{"n_layer": 11, "d_model": 160, "n_experts": 16, "experts_per_token": 3, "d_expert": 128, "d_shared_expert": 0, "activation": "gelu", "moe_layers": [0, 1, 2, 3, 4, 5, 6, 7, 8, 9, 10], "router_score": "softmax", "normalize_top_k": true, "routed_scale": 1.0, "balance_loss": 0.00214, "balance_bias": true, "router_z_loss": 0.0001, "n_groups": 4, "groups_per_token": 3, "init_std_router": 0.0212, "lr_router": 0.00212, "vocab_size": 8192, "norm": "layernorm", "norm_eps": 1e-06, "tie_embeddings": true, "optimizer": "soap_variant", "lr": 0.008, "grad_clip": 2.0, "batch_tokens": 131072, "seq_len": 512, "train_tokens": 713500000, "steps": 5444, "dataset": "wikipedia_en"}
Below are experts of layer 3 (counted from 0) of a mixture-of-experts language model. Rows are named router (the router's row for the expert), up (a neuron's input weights, with its number), down (a neuron's output weights, with its number) and show model dimensions 0-79. Each number is 500 + 25 x the weight over its row's rms, rounded and kept within 0 to 999. Numbers have three digits each.
After each expert's rows: a language model's description of what the expert responds to; "comes after" lists some tokens at least twice as common just before its tokens as in all text. This comes from a sample of Wikipedia text that the model never trained on. Tokens count by the router's weight.

# expert 14
router:476550511487548476449534518486518490531489523487546461493523514503500560471508525442524438489491506512483452531470523501473485509486506486512502497514491502521504490510521545472508483479478498544472482519527481483538496516540519501491492502
up0:476487518478497476517499517477452518523491491526526482490474495478471493527533511499532467551543527484498498476487507542487487483523513511530494444531525519515506503531508503502509469519496507479532494545524470531510530507480549487520501520
down0:530499512514525501538493490532547521474492494528453550518510495496514478467470509485497529492451485485496510502501541483489540495490504506516486540488510503474482499446490496510483518447519519550477503466483499472454510458534475518461518474
up1:522528497487468469468486524500509518496510564499503523541503475539502534482471498489487474486503486503458532507527515499480528507515489552478523478505503493493464546548437501484487519468502551476471509527506505453535483547523527500527508479
down1:505522515494531448513508482512527462466543492533501477476566532460515540493494498496507482525508546526517475481439495514489511528475493447475534497492530444504509483535492483478491508548466490539485498483490493497523493467494475498471514481
up2:467461533485534476507487473534516547507475497473488490467504472537481545502483489571472498503512497516504500475504493488512512524504479547482481503500507474457499477473451517567488507540484494505502481544529496491506535463501491507483507491
down2:488529504496494523500515538483498536481486487519515528565536507468543492498511520522498503503501529482513495475488506510527502434501509496502495538518542545510537509526568520510515525498514528486499523489469522457517515486481504529519526521
up3:542523481496488498514459500507509547519510468485508488510507487478542481480524520492499520507538518469498524549444500558524477516504511463529525487499510493523495533506502497479502579514487529526482546477477496477486492471507463521512499504
down3:535512532499501449444510512494476482465513511531496557464503543528481513540505493544523521503493475508520483541541503497484498441490483522469509506528455498470542518473494532496466501453534495507503492539520488517486525501485521512511482489
What it handles: Auxiliary and main verbs, pronouns, conjunctions and adverb endings in narrative prose, such as was, have, remains, not, also, extensively.
comes after: ",", "'", " and", " he", " it", " which"

# expert 9
router:511526485504525461500518492481478522530492515482496448487562511503511512482567497488550495495492517494477559479466455461508469486500527500536531511494475485486492527504531486513525486490499495514489447512544469493501449496501529493490506488
up13:488492482523516518504512481522503560471544477480503458463507514516509520461501514488499518461545508503485520478489514520509508531544487487505526488498503474456511482492502519488521489445513465502513498444465557496502436514503506513504480496
down13:475506414495466489486509488477528472486519510513509563516456461529491522480464507512519489521474499488501512473522497479496493466524490479544448480536525469458504475518527500522483497517523486461492525566488467523525525518503480456464485522
up14:515496487489474497535460552507483520514507517499484478489505522475463511505507456493482510519493494532475506489481499483502531480520514503480518511476511511493529448480510513509523477543536507541539476507542498495485475544492504515435508482
down14:459510509500536464457560470506471504475472510483503491487461475491537494533511493503531469490515488465507487506516516477457475513486504533525468520519490489502501511512502502474541507459496517497504557488493506506454491521463498520532463502
up15:472515521482475513480486510576529507490522534525505461514503511458516509496524511463492506511554497481482507484456510542483547485524497534453486490491513469512531570515503507513504490533536505449507449490495473522503495489442470475495494521
down15:514500493488514511549466495452470488507531527497483511440492475542507462470481522491504496517516532487495547505525501486548484489517558485508458496496511511520513499515442472496468531519476507525509473503460530509524482486569537550494542486
up16:506498469473510499528460519478476501486531536515535470444527489496455506560468497509516489483488522507497492492555507485469537497484490503515476523491493418432508511469529491532482498491501501474488489518475532473483525497498528480490481476
down16:492464467527513498507514501556471526498486489500475464480508472498531467515495448550492465541507474475490504545491467468467539524500461484512511547498499526541464459494450483527487491507462493536485534486462489505484554519500501486512525475
What it handles: The article a or an, an opening parenthesis, and first pieces of words split into several tokens, such as av in avant-garde, cons in consent.
comes after: "-", " (", " \"", " and", " of", " as"

# expert 2
router:542482448507498447505510549482496480556480494457523497446515509497483512515520523481492497517509478501471543488487501465527459488510503501551509515519502503520525521497507493506536476464522495538484494536562542475496474499510488473471463517
up0:498540515521527497506516501473526558478500513456521489475531459515463492493487473497508499496503469452510452494479514556544510503466485476524469524470509515506487527454515535508582511497512510495491490560496501535480505519488538510521456535
down0:494528471528450535497495510484514446444475524491536461495469503481477510504497460511528519519501498482534480488481473522516500474500485456498493496538540524478497492510504428502484514459468489485524480489493449499496478508491473458480537491
up1:513543499500510501502502512456516477527543488480498461568466496477512523484524509503465468495533474485496541532513494498494462455490489494508463527489527517454466531487494496512489456501505518511499482470504511497522499487511489480468533506
down1:472511489514527525483481504488485553508511492509436489494531484503462505502513489500529555512528545496474458543495472510493482488472537486489496499526542494491477451533472512507467527536510516515487485486503518486484530520534502493496470469
up2:517489518503470542495521502550469526506494502501536479474502485533531533454507494543466493544501456509480480536494491510470491477503506420490488477542517513520488448504535481445489527484538517538483520503520524509515460499507526526489486468
down2:474503494506531432506481498516509492546469473518516453514517423513449523482499527459513474483486465516483501502544488515552445487508508509505504491447496511467498539464491469497476515534455489516480509541486475510521544502504488479494463502
up3:539505527562518440452517482480520461470504484523522514490472472518499521491502505499519532535479477482487492464494502549484491505489494501532489519549504497521510487545506491496489494486568505452453456497506498482504473495510528534497478537
down3:478500449445527520518533495494493514487490539486509526481531540477469483522510479510493496515487497492468520548458465455524495497478492504498530510469477536499508509499493547525543516533466520532544520500498492493530492540485467445478547466
What it handles: Digits and numbers in tables and statistics, especially after a decimal point, plus years, percentages and units, such as 138.9, 65.2, 2006.
comes after: " |", " (", "–", ".", ";", ":"

# expert 1
router:506522492536559478464466519515540508541489539517489483493512476497515535520513484451495511538478488480496535513450490499503494532490472540538521510515467483461513486548504489526533474451472478521494495532535464454519508502528499515506486487
up13:502518469476458463492514517506526518480544523464511479512498519463482499544469486516478470486503519522479493515513496488487500579497471516512485492523509492508491537527493485523509491525505497519503496514544512535494504505492484474491543519
down13:511547494486531507473501525514464485522471460532529522491530521520494509437555520489531516530513504484500517477479509548527507472493510480495528502482529523545542510508468482459498496492513483535456495471474465523540522512522489528509496494
up14:497508506526494487489496510468505481490529548481549508507485518535468501490492496495500476478503483476455467440490505526518484466478476507533498536507530486528503507523463483525523555482487499512488475479454520466465529502501473471506507500
down14:473496493471506499507494500500471512487477476471476489540502494484539459508501488458541516506509544529489548519508537494507512521484489497481494447523514459496493490466501463473490455488491481483493544522526449517474509458525532484490499508
up15:525553516521500484536455512547488524509465492544503488485530476510489487540463473518503524512522483491491536497555513546505525475478498468507491494574520495498509429506504467509530487515513489498512462514528492494554506482496488499475498522
down15:459470492484513488500490529481512488465511523470494476499478503484498489502519466517455460492480501508507464514456530495512503531497512507494534535458533498503527527491532532510457503506494533497468564471514509488459505519471535526516515496
up16:500483472499541516520470496487525498478570521514584480503498515497522579510518550478465506530477513489520487534546504504524515486503438506514480474494514490510462489484536497480492466511498494494478509491462499511495520475487521452498458467
down16:436437525480490504522449517514489491503513460515489473515498491517493475479489494513483465536480507469520498553518478511522532493480503490498521472532501487495514473507535482516485516529485490504544452456486491507431472459464493479509456511
What it handles: Pipes, line breaks, equals signs and dashes in wiki tables, section headings and lists, such as column separators after Score or Result.
comes after: "\n", "  ", " |", "=", " 0", "."

# expert 15
router:507529498467505463480493570536515500504487540508504471471541512486492523533493457455466465511474482492502532546511501465482476528522514486512547538515529480505507487554486471505494495466535472538529482496518484485520500549552480503484455461
up13:510506512486521499501494529480477524530510492531553442444456485530493480505480489520484489494492538493524506539497501557476465521476485536503485509496547547484541493550476453469504462477493486471497497513544511552472499521515488517515471502
down13:538485493492477492526501505530536475469537479530508542547522465524533473522516525441480501525454513506503506477522526472490516525457515508546542478505508484488481508509487526517520477532515488481468511530491503443511498484489532521503478531
up14:479467543513533525480480520524463479458491529499516474508536506536504536503517516452498525510421505466470482479498527540529464469521494476490500539480496503481538461473488504491452471474474475514566485471563483478497510521519514509490491520
down14:519460466467464489545546474499526503489497473491507490460495501466523457538500510511496449537553481532528523512496507439462538499477471531523467484486480497530478519510507499493534549506516525512491487537484500525522487501479500493492499521
up15:492462494497480498509479489499515522475472505528487474491476543515519453487507469511490499480484510470458527521528556532497490487479564496505476518528480536519466521503500482485505498456482530495519492483473501479465530478540458554518466480
down15:502502488479505477513513481526440554489502474516507506494501496494497494449533514488491547493501501537471514477476550469514475533478466527473499474485484466506534518521449489525499466491493504522500488507517472510522505497440543513503516518
up16:551515511520483489501475532483518501519484504488588471512448523523528492496546498535542460458499509523470489504473525520455483498483525549486483481500513488479485474516488536510490537513519516480490486514538491489541505534531435497476525466
down16:534510517529512481484505496507478462493496532530480502531560523505521506512514493534507541463501500528493511498510451509478480514524482479496504443532532510492465524512445529504494522501540507485516538499474503465474493508486539501527501496
What it handles: Tokens opening a new sentence or table row, such as month names after On, When or In, and pipes after line breaks in tables.
comes after: "\n", ".", "\n\n", "  ", "\"", " on"

# expert 0
router:494545486483556490452536507523530493516464508479552512517533499514508511488515520485519491490493471506480487534469449507483518529490500530500515566512497514475446490507525509496514484486499453524495502509513531457519505521507498512497496512
up0:561476492494490485492516515468510485505555501498507471489453444494509507480506475507525542469487542505508473525501482512505497478457488477544516544508561551496460503507541474477515521508519474531483518512501536527506544537487478482495523504
down0:470530515563518484464474544508534504519505468496487502541513507528480478494520540527474518517567511486468510539556543510491509479496550526536552502488492450480522523513515531500533524462531474515545500500534455487502461494466479490526514492
up1:515579545490499449433503491504517512499459460492535521525523473508535530523492479516473472521455526521446489469501479506508534536508497495544519515531483467505483564447507496435490536504506495455519507480502476513520475494546486449531481487
down1:538488481500476464545478508504480505443474509551510510479520470529516497472526476478526444522523533499523499483521538471495519498495490516507499540498532518478505483514506512483478500492526451557460546519515531480510531505503478487495532520
up2:481561564532493445475501506509497494540542500538481494512516485476515507495462474477496518495535501502496461483492489479469523471516506498497522496527511513500527481469481545546514556512469522482473503508453495515516517520494496484525473484
down2:526493503529517477491535490492493496501485472469528510451536510497496522487550520510491498515522554538509520522509500500464471505515494502510521508528493513475495505508506469444490512536437475517475500501532509533496462469457514453511519526
up3:510464535531505450474467512497491498467474512492500524495513504496503508482498453485483516510518462523487506486484502507497507514530560489537534525506471438535520478487465516533508479555510477527562499488446507517518497501559509487507495481
down3:491515522493438501538528490493508493517518531489501492456497489494466489568515490464519498473489481496503490499547488517454478538497524499466471478496524503496528512534478533477509467474494528555475533505487478463462472508499506505511506488
What it handles: Common nouns, verbs, particles and suffixes carrying sentence meaning in running prose, such as film, season, used, cut down, referred.
comes after: " the", " a", " was", " to", " and", " his"

# expert 8
router:513500441485492458475508494476548524504496499486539500459513513528511510518524482461513483501493470518492505516461469472501469494503518529491505541591452510508447495488502513479484468481483511546520452494532473502483478530491491517490514516
up13:486462528507484519507546532529467510531493491512464518517488498511508488504487524470496521509501498504560531530523508526521550539500487520482518512506516519499464517489454500525495501441470477523516469498498527520570464504546563513477488510
down13:508503507514483458489508484470523483503481500502511443506531515495471480528514483488475465513508469499529456480451475496518513494500518529482480461508448485461515509500497542528512533511506510523535510531548507511476501503469465528520504527
up14:477493447498522543496488525490464509499492546505483456477525504494481520527492496506521490470496506559502490487509521516507510475477527494503496486495476504512535565519524469470508482499478450510442529509524493475483439507544509485474486477
down14:479491516488457433503487512489520501458529479464442491514452520512482510499519515492500501498513500460503478480488518473493468497480468507494483483514470552482459518501491549508506515474513534467509476509485460517493509474469512525531467486
up15:508507482520530473458521487470553514514488488499466457571524490495475573518490494515491471502497444456506539503487498517538497506475542493530485507504495496527463467505495522461463493533520533499500532471458475490499533480533488540485469524
down15:513511521475518492496494522529473517504514474510527537483508506479477471514493490512493523522517468507521489497511485461476435479512490509496508500490485491488524530476468488531554466498511488506512489487508527454499543495443452493486531481
up16:517511511487516496491470520494502510499547505481524523459495509475481479465484500470488494505487522530542527531524516510505540532475509490539441463513516451494488535507472485511511479481477561500490489510471518436508537505467493542477526507
down16:481464503523516465524465493516502494490470540479525485510487549505474482510493521495474498494497512452472495552524495515497504488468507489559527487491508489528500515441511487522477503481506492506479534530482522549487517499520557492492508507
What it handles: Articles, possessive determiners and hyphens or dashes, in compounds like then-upcoming and under-performing and before noun phrases, such as the, his, their.
comes after: "-", "\n", " of", " the", " in", "|"